Weights of a small mixture-of-experts language model, trained from scratch on English Wikipedia: 4988 steps.
Below are experts of layer 3 (counted from 0) of a mixture-of-experts language model. Rows are named router (the router's row for the expert), gate (a neuron's input weights, with its number), up (a neuron's input weights, with its number) and show model dimensions 0-79. Each number is 128 + 24 x the weight over its row's rms, rounded and kept within 0 to 255.
Before each expert's rows: a language model's description of what the expert responds to. This comes from a sample of Wikipedia text that the model never trained on.

# expert 29
It responds to: Pieces of romanized Japanese names and text, such as ō, Hiro, Shin, Matsue, plus Japanese characters and capital initials inside names.
router [ 97 165 123 139 129  99 147 108 150 163 117 166 102 177 166 101 144  95 108 109 161 130 112  86  86 168 144 158 154 111  77 159 117 124 139 118 152  96 110 132 124 132  76 133  92  96 141  95  95 147 156 157 125 148 169  98 198  89 150 117 114 141 135 111 139 121 178 139 126 145 150 109 123 110 106 127 132 121  89 157]
gate0 [146 169 138 127 139 131 152 133 109 132 139 141 158 160 117 111 121 108 149 106 101 118 117 109 140 116 105 134 147 111 138  82 140 116 133 108 141  96 117 100 145 178 156 126 103 106 170 137 116 147 152 160 126 134 137 102 133 115 160 126 111  96 156 148 134  79 121 124 165 118 132  53 136 115 120 160 128  94  91 131]
up0 [ 60 128 126 130 143 124 115 101 153 165 160 163 133 124  94 126 142  70 149 122 120 111 118 149 128  74 111  97 125 137 128 126 182 178 128 157 130 149 151 119  80 116 113 132 138 127 120 127 143 139 108 130 134 106 129 135 160 187 169 107 107 131 157 110 127 161  95 102 146 150 114 128 161 131  96 117 111 139 101 106]
gate1 [128 105 124 134 127 186 182 139 109  97 125 142 141 147 130 114 114 160 135 151 154 122 122 142 111 140 120 138 111 184 129 119 150 101 126 158 137 108  81 113 134 140 136 174 142 160 120 123 134 115 156 116  89 155 128  85 173 135 122 142 123 163 109 103 134 187 143 116 147 112 152 126 124 124 151 134 128 151  81 129]
up1 [126 125 118  78  81 173 151 147 126 140 132 142 168 140 126 127 133 179 161 120 131 126 149 149 102 151 150 102 114 168 158 157 167  97 108 121 153 196  72  94 161 131 117 138 141 194 143 153 170  93 159 115 146 136  88 156 159 121 129 145 161 135 121  99  92 149 166  77 169  93 200 142 133 152 164  96  91 131 111 116]
gate2 [108  95 115 118 138 100  93 103 108 168  96 164 126 125 152 133 153  90 118 113 133 100 140 122 113 119  97 148 141 106 121 141 141 121 135 131 113  85 152 155 129  95 134  93 153 108 139 139 126 143 157 145 127 136 116 137  87 123 152 133 144  85 131 121 111 105 135 118 159  77 101 137 148 115 137 127 154 105 160 165]
up2 [212 120  84 110 135 123  95 113 102 117 177 112 130 143  87 104 127 126 129 127 144 153 102 115 118 120 139  95 141 117 129 106 153  72 117 133 137 148 150 118 140 128 141 125 108 137 127 128 132 131 123 123 148 150 150 113 136 152 130 145 106 200 110 144 157 116 131 136 145 115 145 112  94 143 131 140 142 116 137 146]
gate3 [152 125 154 161 114 134 111 143 116 156 136 150 129 103 119 129 151 119 114  95 120 116 124 116 133 112 135 168 124 123  79 113 169 151 125 147 123 133 140 147 113 165 131 152 160 145 164 127 137 137 153 114  97 127 133 116 129 109 136 113 195 119 149 156 143 122 167 117 106  74 113 145 133 120 157 150 153 120 132 161]
up3 [150 102 143 145 164 108 129 169 158 121 197 149 102 155 155 163 132 108 119 159  94  89 166 135 158  91 111 107 119  96 140 134 111 126 105 123 116 101 112 163 165 148 115 123 129 101  84 133 160 141 108 128 101 119 150 107 157 130 128 156 151 128 115 117 143 123 130 109 119 116 138 109 134 140 125 143 142 101 123 126]
gate4 [108 127 131 161 157 192 134 116 162 150  83 129  95 117 160 134 117 125  92 132 186 160 132 126 156 145 149 153 131  84 130 164 107 129 154  86  93  80 151 161 125 112 112 120  99 132 124 121 165 140 114  90 170 139 104 130 142  67 167 144 123  90 145 192  70 145 138 113 137 113 144 132 109 131 106 123 177  94 109  76]
up4 [124 147 157 124 146  82 104 148 131 157 146 110 115 116 145 101 128 141 150 125 168 124 153  97 127 106 102 143 146 114 137 137 136  92 138 141 139 138 182 108 134 101  97 122  95 119 146 112 127 115 133  82 133 147 144 180 123 116 121 161 104 141 134 110 143  73 138 135 129 156 114  98 138 142 121 145 151 108 136 109]
gate5 [121 152 118 107 156 142 155 116 127 162  78 161 126 166 178 128 147 144 132 141 117 119 125 118 158 121 109 100 128 133  88 119 132  94 146 112 140 139 133 169  98 135 123 121 149 154 145 110 129 158 144 175 167 118  96 131 148 154 117 142 110 137 141 129 144 148 134 150 122 145 156  83  84 115 165 110  69  99 116 118]
up5 [147 134 124 145 111 126 119 149 125 155 171 137  93 147 125 125 165 139 193 134 124 130  94  97 130 119 112 123 131 131  99 135 140 110 108 146 114 158 160  99 148 148  97 121 113 109 116 127 112 125  77 142 120 127 165 118 121 148  81 132 136 187 113 144 128 154 120 118 107 123 121 111 142 153 129 134 204 120 136 134]
gate6 [115 111 100 139 168 151 108 109  90 129 154 132  94 165 119 124 147 109 116 119 156 122 127 138 144 147 120 147 134 155 116 111 140 113 135 128 155 123  97 102 131 168 138 129 110 129 135 119 139 103 140 137 123 157 118 121 120 105 116  56 176 140  99 149 135 158 143 166  93 118 101 132 129 119 148 156 120 122 104 136]
up6 [114 164  87 116 148 109 128 138 125  99 111 121  56 147 167 118 139 112 101 127 141 142 126  98 158 135  99 127 130  99 134  79 143  91 133 123 119 141  90 117 113 133 112 132 105 140 163  97 129 157 128 147 117 152 164 113 162 101 122  76 122 120 128 132 140 126 153 132 105 124 136 126 139 107 122 143 122 100 122 123]
gate7 [127 123 183 130 120 113 143  99 132 111 129 134 146 140 175 126 155 138  96 103 130 129 100 165 112 142 150 123 116 117 115 136 103 137 118 137 148 118 114 142 129 162 109  81 142 119 184 107 137 139 185  90 160 146 159 130 120 146 107 123  70 109 165  88 143 145 119 173 129 152 115 169 144 117 158 153  87 167 107 122]
up7 [152 167 156 176 156  92 108 119 110 140 133 140 156 140 108 120 129 112 151 125 115 126 148 105 145 137 132 144 147 121 167 131 124 127 122 161 116 110 151  88  74 176 115 149 120 106  93 148 168 145 120 105 128 166 123 111 124 150 131 148 111 117 163 107 112  93 130 148 143 144 115 134 159 127  65 138 134 155 130 146]
gate8 [149 129 106 102 184 187 128 110 141 110 129 120 117 113 128 131 145 124 136  91 173 101 112 107 103 129 106  85 135 164 129 107 123 108 136  80 127  95 150 110 111 175 145 122 109 120 151  94 136 132 109 143 132 125 155 105 125 146 112 120 109 181 140 166 180 102 102 125 135 140  81 160  91 131 152 121 104 154  95 135]
up8 [135 131 142 149 129 126 151 134 120 125 123 120 139 141 133 190 111 170 102 116  92 127 109 148 187 131 137 112  88 117 136 129 142 140 129 149 103 116  95 135 138 125  98 168 138 145 124 126  95 111 148 122 100  97 119 129 145 174 123 133 114 123 109 136 124 100 138 121 113 116 119 109 168 125 130 133 142  87 150  98]
gate9 [158 140 129  99 102 102 117  82 114 159 148 132 137 124 136 149 134 140 130 164 108 135 116 147 163  95 149 164 148 168 120  94  96  91 140 143 138 145 148 135 114 165 173 149 149 154 159 181 147 112 149 131 120 108 172  85  93 121 118 105 171 104  84 165 109 145 140 112 121 144 159  94 117 157 137 138 115 144 131 137]
up9 [167 147 115  99 125 102 147 100 106 154 116 140 113 122 151 132 136 124 115 117 103 143 119 112 142 135  87 149 159 147  75 126  93  98  89 132 150 107 138 141 143 153 102 165 150 132 114 152 100 122 148 122 137 131 166 102 107 116 100 147 182 116 139 142 129 137 146 124 116 125 134  99 135 114 165 148 114  88 105 173]
gate10 [107 148 121 113 137 158 116 170 162 141 178 129 121 128 146 107 165 125 156 113 137 122 165 136 169 107  91 115 110 181 142 109 146 121 116  89 135 112 130 132 151 112 105 116 139 161 159 153 141 129 150 157 111 141 118 104  67 140  97 152 141 144 154  98 105 124 106 182  76 105 128 136 138 124 132 119 179 118 122 145]
up10 [101 140 152 100 129 147 122 145 180 117 134 103  93 135 143 104 151 100 191 134 110 145 113 113 111 118 114  83 131 133 128  95 154  95 113 121 164  81 142 151 137 138  92 141 126 110 129 171 138 168  96 144 144 141 180 107 131 135 133 148  95 170 138  96 140 171 128 158 140 123 115  91 127  89 104 112 158 118 107 119]
gate11 [123 121  90 114 120 151 107 126 138 153  99 125  94  94  71  82 113 153 134 138 136 145  96 133  98 122 150  98 115  78 141 144 150 167 157 135 120 116 118 107 129 139 121 131 118 138 162 122 135 113 145 115 157 110 139 150 108 185 124 133 163 134 115 123  92 128  96 161 102 113 116 118 172 153 145 120 151 116 135 129]
up11 [135  91 133 146 123 140 148 124 132  94 141 140 123 145 158 138 113 104 112 118 118 112 138 146 176 112  97 173 132 151 124 154 121 109 115 116 143  89 125 138 119 121 138 124 150 100 129 166 139 129 123 132 123 115 111 115 143 144 137  98 118 133 149 117 176 143 141 151  95 140 172 146  82 129 150  87 138 154 126  94]
gate12 [116 131 101 145 176 162 113 155 135  84 140 107 103 108 123 152 144  99 128 151 144  87 114 108 117 139 126 118 122 125 167 113 149 158 143 113 116 127 106 113  98 112 136  96  74 136 152 117 130 123 149  90 114 109 135 125 125 113 118  97 120 152 105 143 126 153 122 101 164 149 106 144 106 160 169  50 131 114 123 119]
up12 [121 128 110  82  57 118 146 120 129 194  91 152 167 162  95 104  76 168 153  94 118 194 129 151  86 117 170 173 139 134  90 143  86  87  89 150 121 145 169 183 131 116 148 177 122 145 122 150 160 142 137 162 178 150 101 143 107 154 134 133 125 111 125 118 130 107 112 192 109 103 148 147 152 107 111 144 143 177 124 127]
gate13 [110 142 162 163 133 116 121 147 122 128  93 138 115 108 138 140 135 150 136 132 136 127 136 121 132 146  80 131 132  88 156 137 143 151 128 156 105 110 141 161 142 104 124 145 146 128 109 123 126 117 118 119 149 115 155 120 164 122 123 133 110 125 103 147 102 124 140 125 144 135 139 165 146 125 155 123 141 148 102 145]
up13 [145  80 174 128 100 127 119 131 118 104 101 171 156 161 102 134 125 158 109 136 160 133 118 151 121 175 108 137 120 111 143 112 152 152 131 145 135 149 102  94 168  76 159 114 124 151 131 199  93 112 149 128  86 118 102 124 130 107 106 173 182 122 121  84  97 128 156 108 139  87 142 155  93 137 141 116 167  84 126  72]
gate14 [123 161 134 132 163  86 117 141  59 135  89 138 129 128 103  92 130 111 119 146 146 113 135  88 132 116 128 112 150 157 109 130 182 101 134 104 122 115 104 137 181 118 141 136  76  86 116 141 106 108  80 110 159 134 132 217 114 113 133 123 120 129 139 153 111 105 100 155 104 161 136 123 112 137 153 146 136 123 104 120]
up14 [149 143 149 137 117 140 135 132 117 169 126 122 163  99 104 130 113 128 146 138 115 128 145 138 176  86 133 129 129 130  91 149  83 101 159 140 116 152  95 151 148 148 115 157 122 169 152 124 107 144  98 142 131 130 137 137  95 127 123 162 187 117 115 136 147 171 135 146 109 104 160  94 164 111 154 141 112  81 118 127]
gate15 [132 134 111 137 149 115 109 131 107 119 135 128 133  81 144 138 111  87 122 139 138 108  97 172 166 137 131 147 130 131 150 148 125 158 114 143 125 134 191 135 130 164 160 132 166  76 135  99  56 120 139  97 143 124 135 122 134 158 148  36 123 129 144 144 131 124 112  92 164  93 118 108 123 142 117 133 126 126 119 107]
up15 [ 92 157 117 116 141 134  99 128 142 114 108 109 137 140 156 149 158 160 128 142 134 103 131 123 117 117 140 116  99 149 135 130 143 150 159 130  89 140  68  63 127 153  95 123 167 135 154 125 178 128 118 133 138 151 118 115 146  96  87 134 157 139 135 158 148  82 124 122 136 120 117 115 129 148 180 108 109 142 107  99]
gate16 [180 152 163 136 167 146 145 140 140 100 149 128 119 112 122  95 155  87 174 157 128 146 121 149 103 108 153 140 111 130 120 123 102 130 133 134 168 158  91 134 114 117  97 111 141 134 128 160 103 130 143  82 182 141 126  74 109 149 151 111 116 158 144 134 102 134  94 100 107 135 132 144 112 138 133 135 118 126 111 192]
up16 [113 188 136 155 135 130 139 152  94 121 147 135 124 145 152 107 182 137 162 169 149 120 128 141 151 165 147 146 108 138 155 163  84 126 116 119 160 150  52 122 107 119 118  99 162 105 114 111  94 150 126 121 166 158 109 103 146  83 120 126 111 165 145 106  94 140  91 107 101 126 143 138 136 106 169 119 114 117 106 160]
gate17 [146 152 107 116 151 110 152  91 125 135 148 130 105 153 106 117 160 148 179 169 121 123 138  96 152 117 130 129 118 129 197 139 127  92 134 115 130 150 162 121 155 126 125 118 115 117 132  98 134 117 131 112 126 147 103 178 173  88 137 114 151  81 138 138 131 116 142 121  96 177 115 132 139 141 114 108 136 188 182 133]
up17 [135 143 102 127 137 115 166  79 157 138 168 133 100 149 110  92 139 109 157 135 118 131 140 115 163 135 136 145  97 104 192 124 134 114 167  97 112 142 129 139 149 130 143 134 128 122 157 108 150 105 130 132 124 146 112 137 110 107 129  94 146  86 137 117 133 131 154 115  98 181 124 134 113 142 129 122 160 131 184 158]
gate18 [105  91 142 132 179 146 138 145 153 145 111  89  74 104 125 142 142 114 161 144 151 123 173 119 105 136 125 126 139 129 112 152 128 111 123 160 131 140 114 132 115 150  80 100 122 119 154 105 118 137 141 114 144 121 148 128 154 129 134 132 108 142 133 105 117 189 124 129 139 133 175 146 145 126 140 116 122 119 132 146]
up18 [165 149 149 137 153 137 102 128 181 111 166 160 106 132 153 116 101 118  97 139 152 118  77 141 171 149 126 127 104 125 134 135 106 160 158  70 136  91 158 104 134 152 143 146 129 107 128  95 119 159 101 118 160 121 155 163 103 143 122 144 116 104 153 168 121 127 117 130 108 140 138 105 147 126 115 107 132 130 124 105]
gate19 [ 98 118 135 170 145  99 126 116 142 148 136 124  96 113 118 130 114 141  83 136  85 117 144 128 118 135 175 157 107 143 120 142 120 150 137 112 153 131 145 135  84 140 118 107  84 125 112 120 147 116 139 143 106 122 151 117 146 131 154 167 129 161 100 115 114 117 134 121 111 115 122 180  95 140 107 117 144 141 146 147]
up19 [152 114 109 114 138 110 153 152  95 109 132 141 194 136 127 146 145 107 123 126  89 134  91 163 174 130 147 135 144 147 139 125 145 133  97 155 113 124 117 128 161 115 111 168 150 146 140 141  93  88 111 129 158 140  95 181 139 153 116  97 133  95 117 149 140  98 111 161 111 129 159 109 157 133 127 165 113  99 119 112]
gate20 [189 143 128 140 182 148 140 132 104 166  89 142 104 137 169  85 147 100 126  84  90  98  88 129 126 102 108 123 159  79 141 131 159  93 129 126 132 190 108 112 111 148 153 129 128 165 180 118 127 127 102 188 153 153 110 154 127 133  88 113 132 106 133 148 118 190 156 121  98 120 133  88 140 137 162 128 126 143 120 137]
up20 [126 108 121 142 142 135 154 151 137 137  84  91 147 110 140 142 103  71  79 144 107 144 134 101 128  91 157 156 142 140 101 127 107 163 134 158  94  99 133 144 138 144 143 139  76 111 100 117  91 134 150 130 151  97 152 104 131 114 170 118 142  97 105 110 113 109 117 141 117 116 174 121 108 136 110 113 102 131 165 107]
gate21 [128 138 131 133 132 116 125 121 128 117 131 151  50 159 148 171 155 156 167 131 111 112 135 119 127 125  98 136 113 116 138 132  94 103 103 130 165 167 119 108 148 111 118 126 113 129 123 119 120 102 105 132 161 105  98 166  78  92 122 135 156  96  99 120 114 176 141 138  87 115 147 121 163 138 150 108 154 119 110 120]
up21 [ 94 105  65 127 180 166 148 168 160 119 137 126 104 128 131 135 143 129 129 139 131 127 122 128 170 118  92 125 125 135 153 117 137 100 125 128 156 150  93 122 144  99 135 114 112 106 118 127 106  98 100 127 113 154 133 134 101 109  61 131  94 129 126 127 127 160 131  98 117 157  95 111  74 125 104 149  98 159 101 122]
gate22 [ 93 115 126 128 123 139 162 126 120 159 144 134 125 151 143 109  89 128 132 127 163 121 138 103  90 147 156 124 126 138 110 124 133  88 118 168 105 135  81 149 147 177 114 147 153 142 116 135 114 107 148 162 124 152 131  89 141  99 158 103 182 150 125 111 145 131 136 154 115  92 133 153 133 120 116  71 120 130 119 118]
up22 [103  97 105 139 120 143 130 172 125 165 148 123 146 139 111 119 124 134 118 133 145 151 140 145 124 124 140 123 128 134  96 120 114 118 150 169 115 156  84 128 130 130 109 122 154 116 108 155 122  78 161 135  88 142 113 114 125  67 113  97 160 145 114 129 144 153 148 151 108 119 101 194 110 121 138  55 117 153 124 132]
gate23 [129 132 139 120 135 143  82 114 113  98 178 114  84 160 124 124 106 124 156  97 170 165  90 115 105 127 129 134 109 126  71 144 125 160  82 128 115  99 123  83 126 159 146 138  88 120  90 143 114 116 120 109 120 119 149  96 147  79 137 105  95 148 100 153 151 154 126  91 149 138 116 110 168 136 118 109  80 122 123 155]
up23 [130 138 120 155 133 146 104  97  86 113 139 120 134 169 112 128 150 140  89 129 130 112 119 150 137  98 130 151 147 184 152 131 130 122 106 114 147 122  99 117 125 116 108 150  93 134 149 167 157  74  78 137 138 114 123 144 117  77 119  94 115 110 152 166 134 102 108  97 170 129 130 121 124 140 131 128 114 141 156 124]
gate24 [159 143 111  96 146 117  93 122 123 158 129 125 116 141 117 155  99 134  98 172 121 127 115 139 143 153 122 154  96 150 123  99 137 131 163 103 136 102 129 136 120 120 164 131 157 156 159 116  85 125 122 117 102 121 118 104 125 150 164  86  77 147 116 117 142 122  85 141 110  96 152 135 144 153 139 121 117 128  99 136]
up24 [101 109 136 185 119 150 104 158 126 116 130 134 143  80 120 119 161 181 160  96 166 104 155 111 153 101 131 114 128 136 143 127 171 100  94 123 115 183 141 116 123 125 106  96 118 131  98 140 170 136 126 131 125 116 136 147 107 117  99 186 179  98 167 169 181 164 151 132 154 146 102 102  84 124 102 110 154 124 165 125]
gate25 [138 153  86 162 174 144 131 109 124 111 110 130 123 143 116 165 121 140 100 137 102 139 102 122 113  85  99 123 121  90 115 120 128 140 141 114 107  94 155 119 131 106 128 136 125 109 135 114 112 117 137 143 128  92 135 158 100 118 116 110  94 159 106 103 137 101 167 131 119 109 118 132 143 132 131  97 139  97 118 128]
up25 [142 119 144 125 100 145 184 118 134 145 130 170 142 157 164 130 125 123 115 112 123 108 125 144 119 123 165 124 121 100 102 153  92 131 114 115 117 135  56 130 140 112 114 162 148 148 130 131 172 106 140 137 149 155 121 153 139 131 133 140 124 148  90 142 124 106 144 131 127  89 138 112 160 106 154 182  91  92 119 127]
gate26 [110 145 158 136 147 117 144 108 111 146 115 118 181 151 103 146 147 111 149 135  96 101 133 126 123  83 102 118 113 151 164 126 106 151 135 139 105 105 139 163 125 126 143 135 106 109 144 141 131 112  97 101 124 140 107 141 134 158 159 116 136 134 159 141 155  96  72 145 126 180 106 153 162 171 101  99 141 164 163  97]
up26 [157 128 138 120 110  87 162 116 120 122 149 154 145 149 169 135 102 152 128 162 112 111 122 138 137 159 121 145 159 113 172 146 121 142 170  97 132 156 181 132 168 117 149 146  92 146 105 124 141 159  86 126 141 110 160 144 167 139 139 111 143 156 113 143 146  90 129 131 109 166 117 144 115 105 133 152 183 138 150 137]
gate27 [115 134 106 158 116 142 133 131 138 136  92 124 136 139 162 116 130 131 107 117 179  94 134 156  96 121 139 150 126 148 168 118 122 117 115 115 113 149 140 130 162 127 117 110 145 103 115 152 112 105 102 139 112 155  80 151 129 128 149 136 170 132 149 110  84 149 115 120 109  85  90 136 153 170  89 110 119 100 118 123]
up27 [124 121 125 108 116 125  85 122 114 108 142  99 101 137 115 121 160 143 166 156 100 128 145 153 134 119 134 134 130  87 132 127 128 151 149 126 130 156 114  83 102 131 145 119 120 143 140 139 137 121 145 105 121 113 141 153  95 171 113 152  84 129 156 109 173  96 112 131 127 156 142 151 127 140 164 134 133 167 166  82]
gate28 [137 138 117 127 145  96 121 117 127 122 157 111 133 150 147 120 159 100 102 157 142 142 123 102 104 141 125 131 106  97 141  94 103 129 122  99 142 122 119  91 137  81 148 109 129 125 179 116 147 127 104 135  43 106 133 117 147 138  90 155 101 137 118 158 120  94 125 141 102 119 116 135 126 134 125 131 122 107 171 108]
up28 [100 108 117  99 121 110 114 138  48 148 152 116 104 121 140 132 135 102 109 146 151 129 141 151 105 158 149 105 155 117  98 111  96 158  98 110 129 127 114 130 136  91 134 106 104 121 128  92 116 134 132 104 126 148 128 126 108 141  87 126 112  70 154 123 109 162 104 104 150 114 156 139 133 163 112  72 109 102 161 118]
gate29 [137 142 138 101 106 133 118 122 137 152 110 136 144 127 142 129  79  79 116 116 119 134 106 153 126 164 101 179 171  81 134 135  68 171 175 138 137 101 154 162 106 135 125 131 128 107 137 124 135 133 132 109 171 148  97 125 107 138 172 140  97 118 162  78 110 104 116 123 125 143 102 124 130 106  95 116 156 141 138 119]
up29 [107 138 117 166 161 114 129 104 168 118 152 108 153  93 136 148 174  97 112 148 100 133 132 130 142  96 143 102 101 145 146 126 112 180 107 135 111  71 104 117 144  91 140 122 130 151 124 155 161 110 110  75 108 117 128 121 150 107 123 114 125 147  90 140  88 134  88 136 113 132  69  83 132 141 157 144 147 125 135 148]
gate30 [106 156 103 121 134  87 165 138  90 112 101 121 183 125 109 101 170 163 142 133  83 110 128  91 109 142  92 149 118 142 113 152 167 124 130 114 128 132  97 135  98 112 129 104 133 111 125 129 147 120 134 116 133  93 165 167 141 149 120 149 191 138 149 106 126  64 147 111  81 124 160 115 103 143 116 133 158 182 131 115]
up30 [135 125 109 147 148 107 157 153 128 112 134 116 124 120 115 117 145 111 164 157 143 129  96 129 128 143 142  94 103 119 134 120 124 138 149  92 129 100 130 109 112 114 144 148 108 104 108 134 126 113 115 162 134 131 125 129 132 158  94 183 188 112 149 135 112  80 133 157 144 117 120 136 139 154 107 110 149 149 150 134]
gate31 [191 148 111 128 147 113 128 123 111 109  96 116 103 107 160 145 125 123  96 101 160 123 117 127 159 129  91 140 108 156 112 127 137 133 153 129  84 136 138 138 161 161 129 151 173 119 122 122 144 139 130 157 135 124  82 133 138 112 130 129 123 123 149 128 144  96 139 113 126 123 124  93 173 133 125 129 100 168 129 114]
up31 [188 128 125 109 109 140 130 161 108 116 143 150 156 115 140 192 126 177 137 115 135 111 153 140 150 144  99 170 114 132 123 165  92 142  93 128 115 139 117 140 127 155  52 161 114 139 151 116 147  98 146 123 121 107 105 139 102 137 112 109 164  88 158 122 126 146 190 129 135  93 152 117 141 136 138 138 122 130 136  93]
gate32 [146 140 108  95 147 109 100 127 130 151 152 127 130 186 162 145 121  86 100 135  81 160  94 118 170 139 148 134 107 111 184 123 133 147 120 160 126 131 125 140 135 144 113 114 142 159 121 102  97 128  99 149 136  94 121 180 119 106 123  86  91 138 136 132 111 141 150 152 141 136 143 152 157 122 100 102 129 154 145 125]
up32 [125 148 114 159 122 107 103 150 152 127 154  86 104 127 141 125 154 148 119 111 137 166 131 152 104 140 107 116 135 114  69 131 101 160 115 170 123  74 141 121 138 140 159 139 145 116 147 133 122 123 144 123 164 119  93 114 123 105 110 132 120 111 137 125 127  98  95  80 153 138 148 143 178 138 149 133 130 124 103 119]
gate33 [ 83 141 143 121 144 182 143 138 155 153 133 129 103 147 171 159 183 132 164 154 134 134 134 125 139 118 155 159 147 147 102 127 112 108 122 162 161 107 132 152 109 148 102 163 102 145  76 123 116 147 151 151 128 140  62 146 150 143 124 165 189 170 115  98 164 169 109 167 119 124 132 114 125 114 170 117 111 142 110 126]
up33 [113  90 113 110 117 141 141 159 165 140 124 122  86  91 125 119 127 157 127 144 140 100 149  96 122  90 159 129 133 109 130 130 134 135 101 119 158  90 149 124 128 117 146 111  89 145 149 145 107 116 143 124 112 153  91 118 124 154 122 183 159 147 122  81 134 114 151 108 133 139 167 130 180 167 128  74 126  71 136 132]
gate34 [158 172 149 142 126 106 164 109 153 132 130 129 180 111 148 154 150 117 127 138 134 130  76 121 107 110 124  92 164 125 148  97 130 129 116 100 164 119 136 115 160 138 127 117 143 142 190  85 122 121 173 130 152 122 155  99 177 145 134 139  88 149 156 123  93  79  96 132 103 118 134 115 129 103 135 115 113 123  74 109]
up34 [125  78 110 113 127 119 162 133 140 140  92 127 135 159 119 155 128 137 102 110 102 130 112 139  92 130 133 153 112 130 146 146 138  78 133 159 102 110 146 152 132 144 143 124  96 139 123  96 129 131 163 137 133  90 137 139 178  97 103 150  89 106 127 168 134  67 144  99 132  99 135 161 102 151 133 129 178 135  65 108]
gate35 [120 169 149 116 160 142 108 147  95 123  84 122 111  99  96 162 135 131 160 112 103 169 159 188 106 131 147 157  62 146 170 112 143 118 127 143 123 121  94 152 113 127 121 106 124 136 135 143 109 107 151 152 140  56  80 114 165 148 122 106 134 154 131 143  84 118  99 151 106 132 118 146  99  98 191 110 140 148 140 141]
up35 [146 127  98 154 103 120  81 100 133 161 137 136 159 112 139 174 132 157 108  96 133 100  94 181 161 109 140  95 153 105 132 141 121 115 156 149 144 153 144 123 126 128 124 143 120 114 134 102  95 115 120 135 178  89 128 141 123 116 133 126 116  92 116 127 133 107 136 190 130 111 115 113 136 131 146 184 133 130 160 129]
gate36 [119 119 149 169 173 109  79 111 109 129 138 115 135 151 134 142 141 119 100 151 138  97 135 169 136 138  79 116 115 108 102 152 130 143 168 143 122  96 119 148 132 111 156 116 130 142 127 135 149 113 143 105 107 141 149 140 116 113 102  98 151 113 166 137 115 105 110 145 107 121  50  85 129 132 147 109 165 122 130 112]
up36 [116 119 107 137 165 121 151 128 136 137 139 142 164 154 139 150  98 114 136 123 146  61  97 110 155 154 130 123 102 122 109 132 121 125 158 107 159 112 115 153 149 116 141 127  96 186  89 127 120 102 166 133 143 120 128 147 146 107  95  94 137 112 165 135 114 101 103 188  58 140 129 127 138 130 140  92 128 122 140 111]
gate37 [ 84 112 134 120 151 129 138 133 153 104 100 181 128 142 138 180 128 144 113 146 120 153 156 135 102  76 124 126 131 114 104 127  74 102 109 139 134 133 147 138 119 112 123 139 120 132 102 117 115 128 156 138 149 135 142 117 167 128 143 132  94 140 133  84 141 143 155 158 138  84 123 136 101 125 151  92 137 117 132 127]
up37 [134 111 146 143  69 145 131 123 103 126 152 108 155 113 142 122 137 111 153 177 134 117 143 135 132 136 147 145 125 181 106 142 121 146 181 104 108 129  92 132 110 138 107 106 188 137 111 129  97 131  97 116 110 134 112 121 110 141 148 130 151 135 113 123 136 139 126 148  96 139 120 143 151 136 118 158  66 102 144 124]
gate38 [145 141 160 151 137 131 118 120 124 116 109 125 130 182 124 141 179 128 113 120 155 101 130  98 126 117  83  88 146 150 153 130 152 154 110 115 130 148 148  96 168 117 102 108 182 100 127 144 119 109 120 107 111 168 131 112 129 124 126 150 126 115 151 123 157 120  86 143  93 156 126 103  78 155 155  79 155 139 118 143]
up38 [142 160 122 175 119 141 139 105  90  69 147 135 133 186 141 121 131 133 130 165 160 136 138  98 125 142  82 130 125 125 149 117 141 144 137  86 139 114 127 117 163 146 129 154 157 132 130 158 151 120 127 138 109 154 152 131 150 120 167 148 116 134 130 160 153  77 111 105 132 179 111  76 108 120 118 131 189 130 133 139]
gate39 [168 122 128 110 111 108 106 134  96 155 101 127 169 140 108  94 104  69 170 119  90 123 104 147  98 126 132 126 137 126 109 106 149 152 160 155 134 117 120 104 156 142 149 135 169 114 113 140 145 135 139 163 107 131 105 148 171 114 117 136 136 118 126 150 142  88 146 112  89 134 140 113 126 120  79 181 161 122 127  75]
up39 [125 101 148 131 118 147 113 135 154 125 160 137 127 111 105 169 114 163 114 125 141 130 168 157 197 125 141 126 124 131 130 126 143 116 106 100 115 121 174 117 156 136 132  78  82 192 120 152 154 125 112  85 125 142 101 146 124 138 102 134 142  94 126 132 105 143 131 128 158 135  77 135 154 133 155 103 122 152 179 168]
gate40 [118 147 115 147 126  84 120 117 167 156 137 123 104 121  95 146 141 134 114 152 140 161 151 106 147 107 133 106 103  92 167 119 177 118 174  95 132 142 152 130 157  94 146 122 117 116 134 108 137 130 105 130 152 149 155 179 167  61 121  87 152 116 109  99 132 147 157 129  97 192 168 106 136 114 112 154 131 166 154 138]
up40 [107  92 148 126 111 155 148 175  88 119  83 164 139 104 134 150 142  97 150 126 120 106 117 152 122 179  78 152 152 111 110 137  93 132 104 149 159 126 121 135 116 175 123 131 136 149 145 107 130 131 184 120 100 103 114 144 122 135 118 159  99 143 111 142 146 134 109 118 179 105 104 106 123 130 127 118  96 124  95  98]
gate41 [150 165 109 146 158  93 129 151  88  74 137 100 102 172 145 108 119 147 136 110  90  56 136 147 130 119 131 150 151 158 121 118 120 140  78 140 154  89 126 109 170 122 162 142 124 155 161 191 137 123 169 163 113 144 120  81 160  86 169 112 106 152 113 147 123 144 136 159 137 138 136 133 150 115  66  99 122 109 127 125]
up41 [158  65 121 166 115 153 110 103 148 153 160 136 122 122 144 165 138 145 149 109 149 163  95  79 146 139 104 131 100  89 150 137 180 114 163 100 109 169 116  99 105 149 152 116 120 142 123 117 163 117 119 119 105 113 172 135  91 137  81  99 152 143 114 148 135 179 107 110 125 131 105 121  73 132 175 159 159 135 126 131]
gate42 [146 145 134 115 143 134 108 148 101 133 112 156  93 119 121 174 124 100  90  98 153  73  82 124 101 134 124 131 124 123 132 123 144 121 163 116 139 134 130 147 121  89 152 124 110 127 118 137 138  96 135 103 144 151 175 139 150  99 103 102 141 131 154 133 154 116 130 107 147 100 118 111 108 136 129 177 106 146 102 171]
up42 [ 65  79 109 151 131 136 118 145 137 161 170 128 123  78  99 120 139 117 116 139 105 176 209 111 135 119 156 107 109 141 104  82 125 135  89 148 107 110 131 105 153 106 109 109  64 170 127 121 145 135  96 131 114  85 102  92 120 138 136  86 163 170 116 127  87 172 138 181 149 107 116 131 105 130 118  69 128 154 161  68]